config.yaml
num_hidden_layers: 18
hidden_size: 448
n_experts: 64
experts_per_token: 4
d_expert: 160
d_shared_expert: 128
hidden_act: "swiglu"
moe_layers: [0, 1, 2, 3, 4, 5, 6, 7, 8, 9, 10, 11, 12, 13, 14, 15, 16, 17]
router_score: "softmax"
normalize_top_k: true
routed_scale: 2.5
balance_loss: 0.00127
balance_bias: true
n_groups: 8
groups_per_token: 3
shared_expert_gate: true
init_std_router: 0.013
lr_router: 0.000218
vocab_size: 16384
norm: "rmsnorm"
norm_eps: 1e-06
tie_word_embeddings: true
optimizer: "muon"
learning_rate: 0.0145
beta1: 0.93
max_grad_norm: 0.5
batch_tokens: 131072
max_seq_len: 1024
train_tokens: 1211000000
max_steps: 9240
dataset: "wikipedia_en"
Below are experts of layer 5 (counted from 0) of a mixture-of-experts language model. Rows are named router (the router's row for the expert), gate (a neuron's input weights, with its number), up (a neuron's input weights, with its number), down (a neuron's output weights, with its number) and show model dimensions 336-447. Each number is 500 + 50 x the weight over its row's rms, rounded and kept within 0 to 999. Numbers have three digits each.
After each expert's rows: "comes after" lists some tokens at least twice as common just before its tokens as in all text; "comes before" lists some tokens at least twice as common just after its tokens as in all text. This comes from a sample of Wikipedia text that the model never trained on. Tokens count by the router's weight.

# expert 30
router:467538482418570516464548475463465452432432460445449515544552586482553602633512576501489487478500577510458504461483520517452523490507470545562514588510525467364483594422534437522567534417538518484563528436467498489504502475594496595456449537512490475481521477503520460522488489486456559521503532508470550520523410537506511478491584529522
gate0:481440564529482414551494533555533477549539561481472394472501499546548485603574398538490489551501489427417488527504519455467506570494535549480400461465523487464433435482454428536481568447462586563565419549504511485609469636555453460520468437473554467407546490530432491527612465483539531504461519460471446489528488551458486547498463374509
up0:418554460491625476411544439591509474527538541489435503432491583402421422462465537394507458505365551552552564459560468592484510541512552411485481521599461511628592485455469501539538596575530453667548422603494428519418399472486467448422511510424467499477579564429483578542505465542448479500546513496464519530539554471584461529476486494572
down0:481481536525510400414488468592499510474499483533526420470517489503564514526554466513491482506532528486565537503517525489628465599468453491534417493576461521489418413464455586543478509424502516483482419539500458441506556492607448534521380512485501476484562504500513473464589516513547463578505495436455432588443468519594582525467462512484
gate1:550532555487515399481464602510488416437476508577390472517437465532550519458538507461457453540446492563573438481451537438460511488481541491530547457583500498446434451475460458437471564510438564482568451490570550469445386511518459440348473537465478535471481526508523520455505445529502560516514505526457580542532531375431516478426528654487
up1:553523456567487583450504508499555481367462528506489505529417492495548522538447549547511437498530451496485448450523564450500504453468451483487525541445439417492533464549490577477500571624446545554534551500438486489445477500484420571497510565554480456604372439495493526537519513503528504509496530488394493508436501493578468498505551519465
down1:572459461549580486489508589423492492477508502488535494540548500569391512494404582501429529592495522503468537559415449462538431468441489496579534455510430513441450501476413515497512540468594526527523520439555502419513404515418483552488399487497552514488620497430469441560508488447416534463440499509480484441541477493601469473517435563454
comes after: " |", "\n", ")", "%", " •", "|---|---|---|---|"
comes before: "|", "-", "\n", " •", "===", "=="

# expert 10
router:477446522509540547608514473518549427542467546504462518529407382517463434485564599470498502502518512540451457567392541562448510539512462416596535501494589546532579489459575563507461565521577477538604490413468471415504463498541478451554502429553427520604493540489534509593465468439456522468542551488564473491567423548477500590472397445491
gate0:502518511419480525475542466438488564512456494519416526563501471454434474487465488451507433355521568529448432519539588501560565524472492467596549551451539545610384515524562558500596572493519537463475467516447521439472493537452532494594547488534528530528524418498512479515452565543428516499424479527592498542524461477540572640559520521545
up0:446563486467588565505559471380438463530520529582433545515385538544550405601513558390529434444497459514423446499489513449500508486466455435505466496390425559505490458481497586536448610481527515429513552419511525484467577460460478472525499506538486490509408461542484464512515459445528579459490492569477533514473463409480500500444518569478
down0:524616503405499489503523401544534444532510472417457461485528410492513480479597611490522555461537542504484534519423624551483502518453518596462574486581457426444395422547572512490492477530451517470485533525460470477510511579497555501471487403510473505450479473432452538531552482524480537535520442545448521502507623408596503532511501510542
gate1:480523542577477479428506436476521491516405444511456420478447482459491503533551455508521402503536440550469494478489488450435488543496568434500543579542485441597554405529554518364454616484452391571542439444532561474551501463464574575459510500537566412519581492438455564595489495501522471559537568479487516517433487515554481552424574467535
up1:553501521465467491492536556437489497491471483528524501557604577543509581594486480610486481398455566553457562454512514534500440384543437455531505481463455498518421497568548462493475522371514502472483530534487495523465558530495389564477599570494416458448465538543508532469569497514535534507581470492493406480488480456400425542424419479525
down1:378529480474500469455564516508522541477552517467583510472502407400450408438469519434467520520438481579526563456485560473429571425535514557502512573536462473442394576414562429438449547563536517479529509638554470528568464420445510435509504529493545456442503542531470486471393488553539533509510528519542506524544472558527451473523550563530
comes after: "0", "5", "3", "4", "6", "7"
comes before: " ", "1", "2", "3", "4", "5"

# expert 25
router:534449538495526541497482445567490442468450498536590504463494542465527450460628537564428462562452369529470553541539414473532502458560448483507611531489531483457589532524484458467447579539473516529559510407489492516599435610478552497534362456569538462475500398545490551477505478404574507473463533412495539478490459518445474543444574463485
gate0:507512503512549552511506587544570513523517499570514550451589473447448536497542454593485442455492526523490452520625457495496439522482488530394484511537532493502503472506486575419432465492439520494448486467452464436488529548448517509521496569515456500363539411538477576508464482468563540493450500492333546476566555373410478581566427522479
up0:485612528465463499513493522461468487452539544380474534589442595475507562453506576526456544465397467460486508531499457536495418476498472523539458495424516551509489520528445529574514464492475555525428464547521442479477382469480542429508510539461510525525497534423474590594538503492523569532475504398520415478623514431425544469475496525464
down0:517460490537458472522509478535527494417495567465517448418444535460489559486400537552499447475527547551507464582524570558601531528535526528558486531522492449534523472499421494476496620576523441495532403493508551512615497487516564509533524381571439664498581445509443458474442523472530553407496416527520529430498474556473462527547436469378
gate1:499437550530475418459482578533513453521449439564568474561540479550469457443485514557478527579506545511468471448507491553527519543430411473546613513487574547558514585500463533479421456499542443413539474480385545489501581576439434511522528477573459521602516488457589609537466463563459482521520472482542454484449475525432475496541540476525
up1:480416536502451446527419406458481507415439519510508532470557535432473530450506523483496537486512534513469444509524357521511478648500475545514537528550496536491511477523476455472513575477545591535569450487479470490497458507451453500444540573505603503552478546525515435454473510507546529507440572514456529568506476410530434416482462394441
down1:481545487478519486518442518488581492440435562341599570596471501503507480535451427532488578465453589538579447496529428647530545426526519480436575495544496569402438602489506454440561496492456451473554507466534343469450507452534461453411416510555433366509416365548531539438611555459486505653477536493637553531487622546465500440407432582533
comes after: " |", "|", "\n", ")", ";", " /"
comes before: "|", "1", "2", "-", "3", "4"

# expert 32
router:555536531420457531474507549509516551423498514511559507519434489375406473551474364529472452441534439545505436468486547455553596527563470544532412508435452580456560560463498529520424418458489556439556614443575454548513451505550539440524520437549497503496499470460440488448585370563518517504445606625507496499433497595516562568505501472511
gate0:507547450462428430486414542539506510503528637544548492593444502395465446561485516434570448400565491519591577551477495566571568617555468521543534413469521453553478612551558458493444505510542458573434426472529542474549571481508494534515505478490550551512514438531461525399485554486577434542567465528600519521493481606398524575501472586488
up0:480471493518514438426482422514636473481508539517470435536443526449435493465540445492548508559638469517507553462558451457535547508571526471466458471551434497533535454497519577417576440535577544453424554489525442480564512431533530502520563554474454484484480503522474558526571550594477491511495480534508528504500392626553520603511441475464
down0:481480540489491487600492491470516555432535448524539476524441571442578514516497531476461410425454492522381540566486520531541584475444533463595497443477495515535495564537524569509528484571473507557415463603502494552488470527518451463527442518603444484518523462504523476521522574514552463496498556457469587515597496427466528497506448483473
gate1:519533610539398480462508500528563506499507432489516456454509584548389542457515559609583490497436420533529401478511501468505488464578581579415382583503595530563526549569517490457543488448585486450600497467511495535493443526557483590546419581494476484514479381547522470514527518483475521536452505538540528524582506474488603466520482466479
up1:550563595523431495528473482487443551494461503577575537496504508494553533605609418550462460472576494486486558472593493497514536533528469534438489494533442560558464405498483479438518448493448530525534488479550486506477435463419527491442523489505439447485431427535507514581504495575472462501577448525551471416576528496472464487483490454469
down1:475457549495526546563488466508547436471519459462512482477561462625476487521420487510500502511562499576423508535528464412590586472544487362519482413503515515546508609534391517437457600558510468463540489467555560563527493561553553464568386547445478504452343475544494536618505390531452481466494478492502617465500423498493550549509526521524
comes after: " ", " |", "1", " (", " M", ";"
comes before: "1", "9", "8", "2", "3", "4"

# expert 36
router:501598409511477414514530481528457515450477538470470423488421483570430487466460556495549487472512403396460478498489558492498480492534447492520521435463556477414431371467455393548477497510532610470566462480516498467499511601488464555497532447471464563550531471523463495464443593426501448490400612424473463502422514517443386472510542487449
gate0:578506455427472644484533521424495459485549555494537516516435572486553518547546450473597431531572575474516462476601482520526465536443502526583527465488477502444537542540467320508506536440525519449478453489528454496495511597553455439460512443481553542504507480399464469430429506573535513536494466495431506516525581451525456519523529530491
up0:489561458560545444528498520499566448405471533514501455458499517512506497571517591506489385510611448542433499507512499539499522479471403442476571397474567464565517525560515558448529444543640532480499461503568506446476521549555418506538577448422453580555452533457428548536493518475515498469479518533467369453533459502503501470512505510468
down0:505502451499520487516518441415464531475489491479464444472548376534451510445473499526566533558483478514461605458406487511521537492477493464665516566437523412552513578456386528454500442423504444556592445438533490461439578520362578435457575482511493490451492490492521531537536570552493510448509534495517425517519536502524456433500500486526
gate1:534517533461503465585395481518506472559507512476503508524473499521446429495546402519521534461410505493518542524443451454546452506543501501515490534494550514516477512538530449552434612615534464514519455463511511449530451550566585500604524538487541556477461376539426551480501479441587340472481594544496542482453490412581502441586505406511
up1:439470479451533634532387477510443509532472505574502471466474458552477592593558530412532486559469592501481399574508458472506506467475515513636623510541495468423527579621526516497531551513501514477449423543541523515554505559534573519576544496525456442530463558503439406433497574493478502526478543543496419581504435541557449462492445433502
down1:478609454515440484496499454436526464505515518438582533543481450513493559502478497494475534454426418512580470474485525536520575561456499413462530560530558510460473534500490501439468518568444482556430633541505461473551531448423482507443485564532452485501530528517508522481541578474562566436389541462624553408602521513491442406486598471564
comes after: "\n", "0", "3", "4", "5", "6"
comes before: " ", " the", " —", " League", " Apps", " ."

# expert 59
router:508479491539553589481558537605556485500442540530517488518480417476464441493530500523437525533403529571492536547524558596464500492520528469574478519417511578578529462546602512567530501568427513484467472530539472493548571525483391468433422423405509474482509424613568541521576459535554535494465582471415503440520433491497533518493464508529
gate0:492490565592488456612493500546538557550555458526541518462461382476508553463444415442481505478501590595456471494470536538542413463504549551485418457473529519517526468421481390493485566436462548536501559550521498401604556427507576480532549548449560419476532420527483493463427514459536422507416612522454538503447572488454484452439463446463
up0:479487463523386434533439517464413549412468511433550492523581541448530478514544526577527346512499545531519455573581543403479496438501545573587422532503430522511415604442572562607577499508337430524490418476429524458550500556485433483476483490454554548495441527579500429539500479482458493552517566489451451488513510538512491542502512435485
down0:508488489518504640406522478504406441483531515504510614517606541534487559419547549476428504490489545520552464463477508450481542552438552496517472506439512503504507580548429467385453470507559425460586539446552459514478539445472514515491552490489525451567440465447581543535422557485400519446555511389480553474499528488526472572486559482421
gate1:535537573514488502557486508535429480425525441441465472465543443434591443461457425620407464565442540464428574487544411500487498501491520564569585515534490551451553499467522559508503581494495534509496537508510546450527512584477517532513477459500370563535497427562444503486564511523553455496439559501422558502466542543434451560546517527568
up1:500415468490487525497382467564520560428646430497490587465569499429502461393492491468480588603455563533462547482489558576442521519537441466535415482481604464531521595500476494549590376521411492473473419492492496484566418506472503462434556474509514499419561506521507402497452471477535470493499503525473562542532433549454425387507471526540
down1:462538476551480492539593436503537467504430481417506473518552531486573496575476477527466576523520450539553578526495540418493538521521475483497523427533484550495567497512513486475414515565454452503552552529453522431445496434363565413453515462482435471526505484592526498433623474467457471483523503422540514508554569527480573460479476501555
comes after: " |", " ", "|", ";", " +", " ."
comes before: " |", "1", "2", "0", "3", "4"

# expert 35
router:562469581442537548539480459438515496451422475553556484465549570435475505424506447523480513431463545478500521584509421541518529512490470537441453475485552588495563558609508567543568461470505485529477462538505564517471476489576540478459502425469481513469570527508472559490545519501515561518440490426436492471548503469473508562480498551519
gate0:496521451440576542421547505563557493471482564518531454488519509544423502497540530488466533536512526441529461505498499587466475411533474550426444555581486453442446447436501449530539480517508464505514590542469493467454576405515460451496414523553448538558543496409516548549527538586543509528413518503471438564509387576530548556503453528541
up0:493456506594538486475502518507481546499468540489422530525471494552431445472431493545427497485487500535473457419535416524554476474485557494459513443511557464484524509425517524598398564542328494364465573519491481447441488473460511368543427518534508391459476507437548445619586542556521499476419503557552528459481478523492505562552438463538
down0:471555480566424497559416550488551475480529493560500506443439556577431470522609423562467565495555395567483605501547450451525454453483499428552459532512415459529505499442547521534547468433561475441462473504558634455405430502524537492475458405451568511419559520507446452542359453562450521452486499461533383462471473513489614610547417556426
gate1:445482464506553547600530521516459550563564486475450500572482464481523507460546537533458518440576533516565461520426500520630518579582609514512504527428468523474556508487466542528374531545542405534513538520527573515534489469498442456484581476503460520449482568490477482493510559679594580499560499465526415531560476457494580519530492557547
up1:504437537485463556535497428467498540551577608460425495487500480511520488523482603559469468458570562484475526451498493452465578531470571490412512556502523503567475523454526545529408516462492545528533433426455578507568538562451395438555524515453381462508578525541478411460536533522557571480485451607554425513554541407548524501570450392503
down1:535573570503494466418473493492456495411463553449531562622438614444445561541500459475603461483549491507480488430537524593539487475489531449501463460440601528495497508497437355534583519492510505453470526388551459536413527571493487560486500606513531475522504485479452509489603494446512478438410457468496439450481444539564394492479470388523
comes after: " ", "1", "2", " in", " (", " In"
comes before: "1", "9", "0", "2", "8", "7"

# expert 13
router:500524587493486505455467506566490489633479531500460487473555451502597528500517583526406512548526496534571459408506584546508477484477586467480486426558441505566422491418414526454490546558454405608500495461436540511443575495450495556463456490401606503499482533467481555514545511499476592470455515516486507484501512502536574411495594576496
gate0:506429444507539501557533464422528512497490546452560546457471504615509655449493520513533486491486504546586454464522460535471431550526451508479542476451553457513541402452538512569567557539529540482442565466487553420472614508559560486499458527508405537495426450599505572526585486486492529503568452475594470522558536570438526443516510512524
up0:505375548449522505406484407516472514519500564534387503522463514557572463343534544435514535477401503464421549509408519443558511549527398409518528384527573525450516520538620479461533571472479585575519459571503473465547508400426524441531496437567527426474460475474521541426579469453435530506584494564578540490443464564471506498465466499526
down0:500469561511438466486429559496497413505476495538408515472516543574575475591500537555428446377585532477482463554461474493462507559518497488563507512514500525390465565574548555474527564520508509552470497504442452558498431461534452514580557525484444530548501473532559537510408558554454486525530501484418612517520547467537444506557486471440
gate1:561434495517519348536492540524429503483485524493522437378530498464463466561482517495493582497492526563511453543483443600509480467567482537482523444534558587504524482541436381466572529469605469546545442505517498530537591490412454506475440435540458538571460517450567536475491473490417469506538440533433541489464479524519417513533482498445
up1:472468414496561505492430421396555548523572492491536505446431451550496500533522517443508491509535482534536478540449470534485475468516468513561545550490514442569452370398490496477468489549487554530468533471486520492479472553471475504484479516536500509481413511452588496470415534498481536513436332489570500500449539543494523508493423585505
down1:573417560570602588549522532548539456396499484559426579513468436515418529487463533558518497435530497422463469575522514476420473519497542533472594500541525534465537493610565489427533511499498547433487530544406486605543465530524572613428571512541434569529467481512425467504493461387514457588454500516485483538566476481488476438474521511517
comes after: " the", " The", " a", " this", "The", " This"
comes before: " of", ".", " was", ",", " is", " in"

# expert 34
router:466476565420500458434473558483498571444497543549515555496462495476472520540488482544472494498388512509469463590473501511434528443498601434457459459403498429500458414476483555592505435557536393529450543574477399561385532475509469512511515438519552509432449436445577474507485507530556557453446507555459544486525475512548418523569545602432
gate0:471583471528546543473543572514487541471537433489454495537441464427605440519529514564507449498513504459515467476547450499478477582503509434450415479443407513555555457436474406467529452426522468513463493512470585474542403517430556527515523548619496470506476444491495466477473589600555502484474538627520474535532422532573460544543584563434
up0:486479602553510408533456488500459458461482545556420474420586442488431429448498466563517496586517483548479497550518496474460448595531465443492401515521553552552542573546515527453375369487468459496510514531491525474557563458510444425563474390520553344534370472546495538560517508471544459525526431506515555522366497510496484470473540485409
down0:489567419411573490471536497555463582459432562554544525450579561552513455365469472564526456452554522480583440520492540498399491489424525533484553540492566582558487505483539531512472506536452529426531489504495577545457533404494486529548481494531471475436454514495487537468560519449528509414424506393514403479506493577446426431371478502511
gate1:512526432464497502527472505432569525429439351494505372522532521521463400577483426594511521458503468487595542484511545500513516531500514499460575452418600406477480508523464504580497471488507466416566550483504458389459500502507442439468511541464450541383521511528504524564530483503465522523495464461587525470490517590432544535564485618523
up1:501509558561516516533476456430474501525541435529531494466424620480424510541495512494471401511381524537473597498485567460426483440457437402549521473496433437524458529486461544466488527497461488546480432488456572501472486529510496448529541475572491414598418430525534433487550519529534366505497508429559499484557491489510389540567534531422
down1:538504525548509461568519533454447455463466427558519521418507442437457522505570537591485481510459432493491567538505445491521598478502449378514502428463443460515553584553402535451570558473528513488505565524497502454487514517463452403454529491439535417559546425492457502524351542466427442569526418529498509471467524460462463549465497485463
comes after: " ", "1", "2", "3", "4", "5"
comes before: " |", "0", ".", "–", "7", "5"

# expert 63
router:494535508424526527467401416545434514481505587548600441560466552539403577443524424503510539538555438530480448558526479495607553528442519480471448492424529521539507512485513531462521557469495439393522514509417530492551539498497504479466482470574562517567564420404538454414519486427588511370583583404508541466505529518509460410527554546476
gate0:533465472622455519459572472501545494495386453495506543498486572593454514469486441551562481572504617465440444470492555618525545525506417506496530548559536512447537466368400428518569446482546562524486496454414510501449399587494454485477529459490415512453509516530474586554528498562474504481513504467488457467536566484553499552502487470532
up0:548609527444564559549490476465467497535425596540464532492479580492513540449520495542455530444488525465497544563399430408494504572480492457536518480448481461527597422375461529503577533510507462466505558532538405535491454520467489477494420515393632511611512431542499444490494477400611499519506564529515476483430481494409541446557492515580
down0:505512505538465504463503444537451433540493567619452439542494530542441536474553601427462569539514531461500531506561466503567490533524420536437450546467467487581530562492453530505584543561475486539533504499466392571515551496396419537457519504525487446590476440487534468369581504470507465479540504433396483479498428626531571508464468486520
gate1:475568495475457487399574449601531483534462522533485582528494501612491618529511572530556546464464487540458499543439480431464522499560516504503483521598481527470406415501444546479519474535585488592561510470396473589436522440428588518483495590507520440478484523526534494469479464404423487558502496478504541540539443565466447481473457521466
up1:496578527521494481494576424520469475560464519509500431467463523504575573531493480413485398499540511632547560593476532573485473470535608468550553527440492573526511553555572499568497479426557480515513554576478538455503541435532551509469461468527501528554508523510555559464517490486482534496470449459413630503477481586427382540412459493494
down1:541482479421545565472541518537549534610468450508448471546419495512478536566606446596503473448457424496556562489472464455532513500541440471455505485569546547548505481519502426375451556532519464549545553467515544470441519491487508526492538479518516517547414473432484473500554470465616467565528548539459572543517401430467449503516459498587
comes after: "0", "9", "2", " ", "1", "8"
comes before: "0", "9", "1", "6", "7", "8"

# expert 43
router:482543448511509487481392575526585572491552508501490560435495559456497458428608467421474392573567391446589416475436437516571570425546470548512455559492547491524491553460527412546515518477533474548504492503445471470511550488539537541465536521478552490562567477525490403506464446423504540511567440518542499535488459420494509508367523511529
gate0:498476466477410552488502553499524568600498429487488554489547506468553497572429473500524505513536503453444476584511517535576410412529451481467513542537475455578449481542511462487645409447503490460530538497499422480467479485422452503471559416497427488521352455535494444565469495478481559493451447583488550505494624515431475470532494476505
up0:532505493478546537488518475504465462559414460544601522472456484465548516411464540485534608412456517526550593489469527515492483518516567570501500406480538525608459522481462553569441560507436543526519546448510514584496532515535504510520491446458479525483522541444470599517508519443499545530513453499410533474604454459492530496478437468460
down0:507436497538569568570534514444428554533534422453504472444509543433558504564508531560613495546561483535463480397456439513437580525518505453508473450389462480474478452481525435564491549541511437454454570471496474475535501573483455498430516559489512549528461571467439499424495397427602520568592490543437568547580517542471546550523507477527
gate1:437541431424455512415509467448449548439510461563507518464551553472460494527470486488373419415476559615450462472437375508604554420570382438492535536493543435518478541477504510504554405421499539520559531503536493472525506464467445509518485607534377480526453497564506448467529481535587536532657475518432479563489467539484547505396534644525
up1:552444503497495508428470466448417498442572488549504451504544479490521405422465497544424511599440486470441532514396469559492457405542502476474427532489435443426467454521516325473414602488429469581551566490579581524557438584443573440447499507436497516480438448477444500527586500535493431496474462542528555481513499548493385471443442505442
down1:506506501488459461577443460400452480530498570505481606548452476491555508429408453553554499503495402545446531502550550365496589483536560406462470493379480454487518472486524456532500511543418482450449604475514520474400436491521486478471472503456515505507402424498574512524550546598482523550517486542536517548595422453501520434500613495472
comes after: "'", "\n", ")", " Women", " his", " for"
comes before: "s", "-", "|", "=", " first", " own"

# expert 53
router:484504477513530470440469570495517536459420529552559548594487501608570567412484495454498455544560394563534427554478517458531519504549521424409400442448546436545442590414484493495468532492570427441506523499485502563478439487544517533597433450570458478543473524482614494482440518529563453462539511452513515538437488442422538497464485475435
gate0:511526456455436438465548447545426489545536458465485538424513468538532521504464546550508477502485457476558443482611468521444426591501579445454465444440565555603485464508605498411549483439478479448458460413419477543404509536451480506482544551507564476460549546511533521456438522538487455540410506455461473569559571527447592548464495546525
up0:549554515496418520615492558469526511346478532476534520479444483520482493467526547455616555546498521446513544583523525493553449468483521492560467486489500486525509371553492518547491545520520586520434453540500584538451475580524538465468529569491561445492544510416508447556500489573480534470608481423462541493564538641480626524489553460497
down0:550465528482488492470533471439479525471576489471501449495519530574531595554432510517484544426554545584491474495581477505537582531568447540537560565554443448597530484394494469488520493495554550477458471514505507383599538475496571542443515526601559580486597433448455535596543482516501518592601528458486552584497487542464430570490444519513
gate1:396544539507576484566496614445515528476555590496530585500498430476609478447454502546482567554482466509495480564468428440547440480465461457488486449564538539579533503490546478489481475553528576434525576497493549538561602505483494446528549500480555495463548480534485519472500486480521467481569621485488562487455529594548562430462539506422
up1:403486495540474470485485466530495496491550489504509451544507581526441511504419403446482567511533408425479483517514485382534602524483554632540548450525507449481526377426608471509507582482517489446459492523526479603507488521440460504436497551492550483440566558494551443422413379519451450510487416401518505507479514532406500505365552449496
down1:463434401496510511554480555536494531503405456504640475488427508472478501457453561451502465478400463549462515549418593423483418526547521469435437425511535487441515551591522496517508469541486493445476497508487535501554516497561536500472492547478433485478419454544540537534557425520544564538516587525490430519476512467528486438448496443554
comes after: "0", "1", "2", "9", "8", "6"
comes before: ",", " ", "–", ":", ")", " season"

# expert 52
router:546480442494520547418568486504480587555400527517469585613498491533457494507566448457514526547473626519481435527521534548522476513520542493562438477493470557516433389491524414389572552397530435503513608519495384461482489465425556445499552471516525534517536473490521494451553504587543541539484448523559510495558444518449546452573477567508
gate0:439497496478520547440565500537454523528519564462550601485523509462541395454577559434545526490510471510534416495465473570481475430541495460413493520522386520372456507586510464522587576556488468571593549423552479528456546571534522551502550539536494421576541442465476522533587512441462496501509498496560461499570454561544451458457508478473
up0:393568548424495527485561480516562429576466522530559585458495389436522418448418488456529457422509481527459452527488420466486485535535546515472416361551418480512505512459534517425497491427484431514392548531463595523452496514422450451533519601548438515485463479571566426429437500533550523512411449501467482496455512493412492397453532463471
down0:503445391469534433457522412492473521567493512495592540418527513447486526476483402574576491487476480478501460461437487455547546565538607430561494485429533580506448466451494461506613552496523531517551536459520451517516505532405557514465518567446562509562512469479536400507501490447441471491464471510563568483565519536519397445567539537474
gate1:529498520584422464522468508501495527671438387491466492492537555482481455467493510482466501477502431479477471584443529448418450562537522422405534483461538521428426450431542510480514493503386304386495654471502457447425410464548498521513596527503437453500485490495602548523410498535510578503579429521502525511432581594413575585456439508482
up1:502501510511497618540582443473479397520445497512421519456655435474476552560422535545423549479446419523536601486481468527505533564511430407454476528513403481480392527549456525442449564506548577552516478475506519488544467636551519518463519475551509506505447507539546457472469490487566548505421436473442516534493476590494484417573549522449
down1:498582534506472532510479517504467468568383504446473505376437498474462588447534454599419485566580463466492490465499494427448527569510483517485470472445514487527526473519537554438481510419486548473499590448486487452575521469477514511527511494532456469547454499558512515476486513541466523518499447496599523530587488446556584508442516527492
comes after: "9", "0", "2", "8", "1", "."
comes before: "0", " |", "%", ")", ".", "6"

# expert 55
router:588540509555536556507496656519522562405531447533458478534519418443482510500439516486514499519543372425474456487372408570388405447488454569460533523438492456573492537437514512515589479590508469557570507468469526492527510553537531547455493617438536464440478504517458547482455548562551571474534510472477556536545466470463559470522583469556
gate0:377446510425342523495446498536458470463552541482542559432515503429481502463419545482467550456482452522507490477503553433383465536539496485485485500486527461517583472512509538434501561448501463431471522649531499454559476521559531486563516559453561454572442539505503570459527524554566561529443485476410489489527446561502525488514508594492
up0:550544476439428447484512580493468546519543404611489484551446554564498536543543574515497506414562471537436443571509569446562536495499527472520558665516488529590508596510517432464534569569497584412499496452545564496510467420532501440428411499484456490446400535578446561568609480501403490507496497525484547502451533504563527527438508459452
down0:472532533422420431452530619520559604495459569454514505597508516413564479441606500561491483489410526499500467512461444430482447522464510548514503534533504382445508461530502505445511475477473582551514488466492486492478469522437391516565544599528491545544568525517504498490491438515584489411471601498555539424477477541381468449441515570465
gate1:454516445449405587459526483430532517470581432509492529472445572497478427328487628550531442518512523475492553485446512525526473593462491603511565500451505481525484495485479459385399495487512525491484463493473513466519462532593492523491467584442433526522421451512604441433495461608474517541544524537540468511576536472430581489610468432478
up1:486457503486454547532462441448464503570510475541547470448577533438490388440500530454549506529480465448508457458540524498578547516440522506426538504484468463452581513482539456451447547453427538588442598530488524513489491506516541550463432437529575543401466578613487484509462552541429529489562480534500573541584463511455514449497533473533
down1:449471582470538465611466589534428467508411505437533500508562514564540462488452500523547517488573539448457438517569520499510469529511490506487544588423506520529432400504486543424482518456558494493473453456566574484457438536518554620452487413555480479442511608510469525422559489591454579517546506449453465471540492484456469465522518539492
comes after: " the", " a", " The", " and", "s", " his"
comes before: " of", " in", " and", " for", " to", " place"

# expert 58
router:504531528441515505598420474439471404512515370431557527453484508485430515578433439491506456482457614514492448532508494494476451511488554494573494583488584492504539551433507390578546573464605488385408488392406495579524503400578589440569464509571432560477511542546531565521569601505503550421483476471569448526435575489418581437554494466463
gate0:440485440468448440535438419490545578528491503509501504523547495492467409534514573498450559472584531524524575454513533508483539573469470516571415539519488550557492577466405523564494527606510485536489475494500501509527591479570521523548440459484611459465483630493602514400485456487531519506551502407509578527451405517476547418502460556551
up0:456505499527470430551556539497461508539588478477518551456450452570536352474544617446482418526584545465506641523485407395631471508496510530585467433389439555513514524472490484467540449529544519443481551532484583435504524533434588526469538481472521543545485577515502524486521436538539425521496513581492489474515491599567584545526506524476
down0:623544448521432509532561522470477535497461490608515390452453517494544491552473484526529552451480533444597521540475566522409616518410465492436571602532499500507448541493487577546566492514474492527443541523467481544583548468521498464460427556473524531447480529560552562480440471553613410406525491559502486330501482439449461573535501515445
gate1:389511529432489529515447533544531440509462555525463481478468517469465450464391474401557440561591470497431480515470526431481524524486484543485441584581564504439445497562565383477519483444457530472550442501550579546563591481545489529551574529548503561467566520592481481468472543462450502470498469531429512488404493539581445552589608448544
up1:530549501493549548394502480396544471545552486440505472555490434508502428526460507453481487515399508441444489465550501504475516507413447449415569459461586578468515520430405564459530545493534527519452544513521505545456490609478482616427515443474463493521512494442521451459524486476456448502427550523451443446578501487482538567466579504413
down1:533503551422574437442504552507502494508458525524497429407538469413383567510494590512554490533456521544657538456587402467466513564572575487459456515523479436530491565568467515480484482524417484580473413418460521540472521560509547454443478459516456486545439541496445523450445533475471515333465655505497486325483356531452641462479427563428
comes after: "\n", ".", "==", " =", ")", " =="
comes before: "\n", "-", "|", "==", "The", "==="